python train.py --num_hidden_layers=10 --hidden_size=256 --n_experts=256 --router_score="softmax" --balance_loss=0.00203 --tie_word_embeddings=true --optimizer="ademamix" --learning_rate=0.000572 --batch_tokens=131072 --max_steps=8347 --dataset="wikipedia_en"
Below are experts of layer 5 (counted from 0) of a mixture-of-experts language model. Rows are named gate (a neuron's input weights, with its number), up (a neuron's input weights, with its number) and show model dimensions 0-255. Each number is 128 + 24 x the weight over its row's rms, rounded and kept within 0 to 255. Numbers have three digits each.
Before each expert's rows: "mostly gets" lists some tokens that are sent to it at least half of the time. This comes from a sample of Wikipedia text that the model never trained on.

# expert 84
mostly gets: "6", "7", "9", "8", "5", "4"
gate0:128111181131117151107112129128125157143156118127126136134130140128122114111147158178143154093097149141099134118123132136131145099133153144149157102139140122109140100154077132091125118112151184159128118123129178133168135139149131114110125134138140115088132135119129136130104105114069108108111144123119116155131125165161097090106134148124110123142163157161185122139127127096123117085106159096107134089126102110121143104116148125178105116115153138159070146123136130128111141071086136119125128144100118124171149097117120094092083101093129118076195117143159129162143093167108124132125067113138151143121132110137113142104119170112129115120135136104136125100101128140119171129094149175101078121147095126124157133099154137144114039125158084155121111101139118147158141099126105
up0:125120084109100093120095103135125126122130128103100151122138110134156173171120112134127128128139113125118121155117100128121119123132079129112096115113140123099155163089149147126131113133091123134142135137106123140125116120098131141162173118125125093148129100115138132139115160154173115147118120121112153094129131109117158143137159096138141154118133110099088167127158100131140128137098090133176138137097129141119092126146126107103158140090120146129170114136117098150151114176159145126141139115142106102106092153140121116126169115155136127112089117129119135099255160107151125129143163124125107126141091173135137131147133117109143140139124096141107108143153120118109080146155131131124132129111124172111101129129127114123131142146098206092131155159129130117119137139094134

# expert 78
mostly gets: "ong", "ung", " Dr", " L", "ang", "right"
gate0:130158087138128135116138128089165125120094168108126131124155139135112121141197118121113119118095129166151096119122155131136109164126107143097144144116140141106085146136140128113139144111129120125070104139139092140114159143110145162131198096128131100111170088129127168096151128144093175105111122104164093092132134121160130129089114124142129128104162113104122125117143140149135155150117120094101132117126168085116114128149133124087123141071170146132085139123137093124118113101194123107138147123145133140140132144152127147163164172105094138109137135102103119182074101181117151142136150048126114112136136082119142166114167150113144139111119153113138124085131107115075118131156114118160150150154167125078122126108110091116113140118148116110131124148106153116171122119133109
up0:159085138151176124108136109118136160094122090146132089116125149098098120107173101123146078090093095116130105111099119136151082118122157139139139126089090147106074146132137134119136162116163150122139108138068123115107134125113110166139125096122076121137162128149148121092118139136124121079119123086121107155110087121147129134115156131125130125112144141145132159138138087105104161184130147073104125119099158116134124087123114096139104138094166130143139108134135115091120141149161145085160145131175128154127108151069127109140095107091150136105151136108147080150129109152113130160128089159135127146099112085124141116141136177157118135151126066143146119137155091126104168093088129103186130120151137153099134142102136131161116109082154129135143118129163131139111143123130148

# expert 61
mostly gets: " (19", " (1", " (18", " (", "(", "–19"
gate0:076164104157147130118091082135119158121111142133153104107119161114115154153128138113126108150122190164099130147110120100166113143117102146134098161167147152101165119113127106109169123146136131123125098095092115125132137151152129098117121115120112139151151138137102134188111131122113134080136134116088100120137098080111145122131167148111182154147131129134176120164114105165120145158031140092159158129117127155142132137113095100149153081094116104126133101128090148132099149097132149137166072158159126127128120147120113114052141124114127138170116109101106131085126113126141180156101121110098143169125148131172155097130109108134120104152121119131119157115098143114123140139133177133136126182127128161148131148131159108098117141135132091119131145094120128116141135134128114
up0:112123156127170133114147096126113202068133125119168102102138144127114115112154133129136146129108192158119138160079128128135163166060132108129101123151137090116104119123126122129131116124125119169122107118144122128138111169135157122099125165089115161117151146129094085116114152113137135120124108175073153147142158093065121109108150131120134135129112107081116108126138145147090121138122161092100096086150180133140153113136139112158150095091146112113174068134103132155106140143133099132138113160101080145100123141118125130132113126121108122137110097113111157113153070126136163167106122091121163122096108114140101106120139102124129128121141118087105159119103129116129144114130153148139155111094101123168184119114137143136148167141122114144073095143109120102157129135163113

# expert 137
mostly gets: "ć", "burg", "ford", "ń", " Paris", "ville"
gate0:136100152180137129130102149090158126110157157139170088140121138084099120142118113096166088118113103116124122077150120109100141130121152109188144147143176129180151177124128132124129116149152166118123152149110142067144115146113121157120156116110196116100071131164134127097113131150106118116147113137102105139125120099122117124116133141133125121127117124120103131144108127106156177107156104158116128096118146173116142161122147166087136096144187109124111141146111126120124108143114105124113164154094122106139112101115140165123139127134104173172090108144121078167140119172159133150107122104135122124159110099119156125121118125166101094122132103107140162126133170139148136144174111139152102100061102151135136102113151160097142128089123117104103083094152130125131101146115151
up0:104164142116144114137169097181114123123086103186118124112142124179145159128091140123119136133155133139129140174123119107138145112124151116069111107108085134092144113128149115110148155098099074141118081147175119145109134110139114119165133156146140109135178101089120120149154149125169106105070132117124150120141158148135137131121119140119121133090120109115126110130118123173096072167108131087117120136137120103129105091152146145177105126120067119122141116110168097141140137061136152137123101121113144183139130127113134124140126136171154105115168175117132156101129137086103121077121106133121156114078105126135106113167113120117166138109132147135104124141149098112129145136078154112095154170167107111142139175120129130128119100139144142127121170112125119121155162149139092

# expert 36
mostly gets: "f", "mmer", " well", "ef", "ter", " addition"
gate0:073111140169177131222120115121110116072133095095129153167101120124126098116154113132104118161166071154111090113135090134117131123163120132114180123128164146119139152166113126163130155115155104177097134175151126098137168149127118137146101133114127128151138104128154109124094120130134088148146127110133119107090141122103122119162126149136159119140112106142153184107131113100135107126137184141113124131155122122096163123118135092102093130124111122114149128144142118139126128160132142136131126128132115109106116174132112124179139121139080128136136153139114125114121195132129120106146081132092104053185140102102144123136148094110110095109131155122136104106147152143129100157117144094143139191125097152108112134119097173139135122128084108151120118122146134144155117140101129
up0:155095111072108136048102155126138138125155157147101122092118126113136160115101093127129152094098121113131138136076142138164136110090117109140107133080110118164104096081148146093155117123121158162148137095120138160116116133117131140085152126120103103107104155099116144135134129085122171085106096107131143155173123133134116134120144101140116098107124134109115115151111139192139144138108095142118133121125136127118151140154132149140160148088137152142125127097117119103169135090127112124121122116142167136148170113134130131074115120159177101157143090111101163129092095119121140167108144097164181182094151137175106171125118149116174125132122145168153160116101107122105164123122104168100110104116110097132099104151165097100120149109129137126125147102117113117097145101124136

# expert 34
mostly gets: "ć", " Thomas", " Smith", " Henry", "ley", "ville"
gate0:094103155156151118152153126127186114137148135063152096098109156114086092105112135084153131165116078110115144133126066113134102138110118104131145147095127154160130136109104108116091171141193143105174126123165118134121122111143155134110118145162169125109153127103152131139126159138095104089142145104075133117126152092151121149091167135118111165084155136170120152182076138114121139143140107151097128123090122128137143144139114114110126127111128114126116120123138172123128144160153125109089141155098128133159127156095124120094179093137099119119160108158157124109135126107131108128108100155137132132144125177131126134163111151135115144119071111096110089140129154124126150112115111086105137101104098102120119107139140145139145105078134107120167124161137088145099076142121130
up0:149132154112144162105121193120087112154106169153101143088123119118139125161144095101163138145161103099130126121141122099148129131146117130132092096142151135123128136167139104114114153120103127165093182132152129105117135124078160107102116090113122164116103126111154136105095094140130164153147101135120113111095087129095118124175097120109136104128175090114150083085144112119139156132124171107148121137132106164118152136090099136116115105165124113106141165090120139156138118173097121191130107140124152112130136160160110155113082101138116149141154125146160129142126140141112130093123140115149138133095146121146131134077140096123137147122145148090121130145120153155155105168186115166109187149051166164151119144113139141151115136153117143142087128140113130108114160116149154

# expert 2
mostly gets: " Z", " Th", " H", " Y", " X", " J"
gate0:121154123072106116172110089100115145160119128122137128119085128122186146176133137119108154138115174195105214133171101090136133115170141140117121129075133144149124153141116094177098139165123098139096149171130137110104119103131127126131153102140140150142158138091128127105135112120145105136063145137100152078195137127129113107128125135160135166139112144158175107060142120126118120113139132149123109124160074155122149141098153114146089128136127126125078116124118135123141097115142126120130148124099138132164122144104115103141157101093118125113110155138123082126100174070141144116125131131142099120162135163105139127130118080123123125127115157120159143139098126116122114149119130142104183141159126147124125141135129133101154157107126098127099108133116089113110114104151105
up0:101154113070109157131125105121106140141156096148130129132112109117167142157128135149125162118112170143110125139186134137128147116187164146136111128118137160117088124160101112157112135149123088170119142153093130121110097082110145116132129142130146158150125155108155120078102111121135086161101118162112126056194140136086102152151120110186145147155109151142141145100130133127111095120132118102119124137189074127118133144120138123131092136141095128116117144127128144122133088098125133105130140085135129120152105131142102102173174129105150108115121159154146120158126136087160135119093093142137141116164166144128135119147137069080150139123108183147159153142102107124118093132122175135139179130142129189117134149117140101102133118125161117133143151133137106118104164113138094

# expert 136
mostly gets: " Sch", "ich", "burg", "ler"
gate0:089095116150123114134110121115130114109116112086118137177152124126155135115104143169152146124156139127117160134119156078146111132139157114142167185135109118124121118106147145103093134136133137128163129112141146164146124168124090113137096121143120160141110104105141109099139125142182129125135116166159135121145139154132102103148059139144154093130121120115115185127147084123137124140134157125099113171137164157161152126137118091184128063160162116095145142114137127117113119110115146093112150124111110124128119148129090099136106118151102130174085150159143141125135118127138131137121097148120067089087068148181119132107119163146143152116106100096147146166126130117124127153105181111121131125153147105145081138119148167111104162189157144105119117154100157115143113120078100
up0:134124130099128121112132151141142159136139143171107152092129134141091093131133100122126141114101125109125096088138097171107153114149101155125088094099154163112116128146103142106144137152093104168104127117145116104118141094128159145130149112134149113096159117141124144111116148121065133148098126079110081159132109104147119158123156133144101143127126137140134091166101147151125128105117111144159143074131094103131108129113128159057148143121100142109095114128119097141145130109146118163137111113134166131125165135137164135133161137127117128123196131115137115161119140122113133120161167067118175178172168129109159142182152133097135122148132147127111111087108107149090127140147093153149094114103118161092207098158124108144107166115106096151113156092141081133129129129137137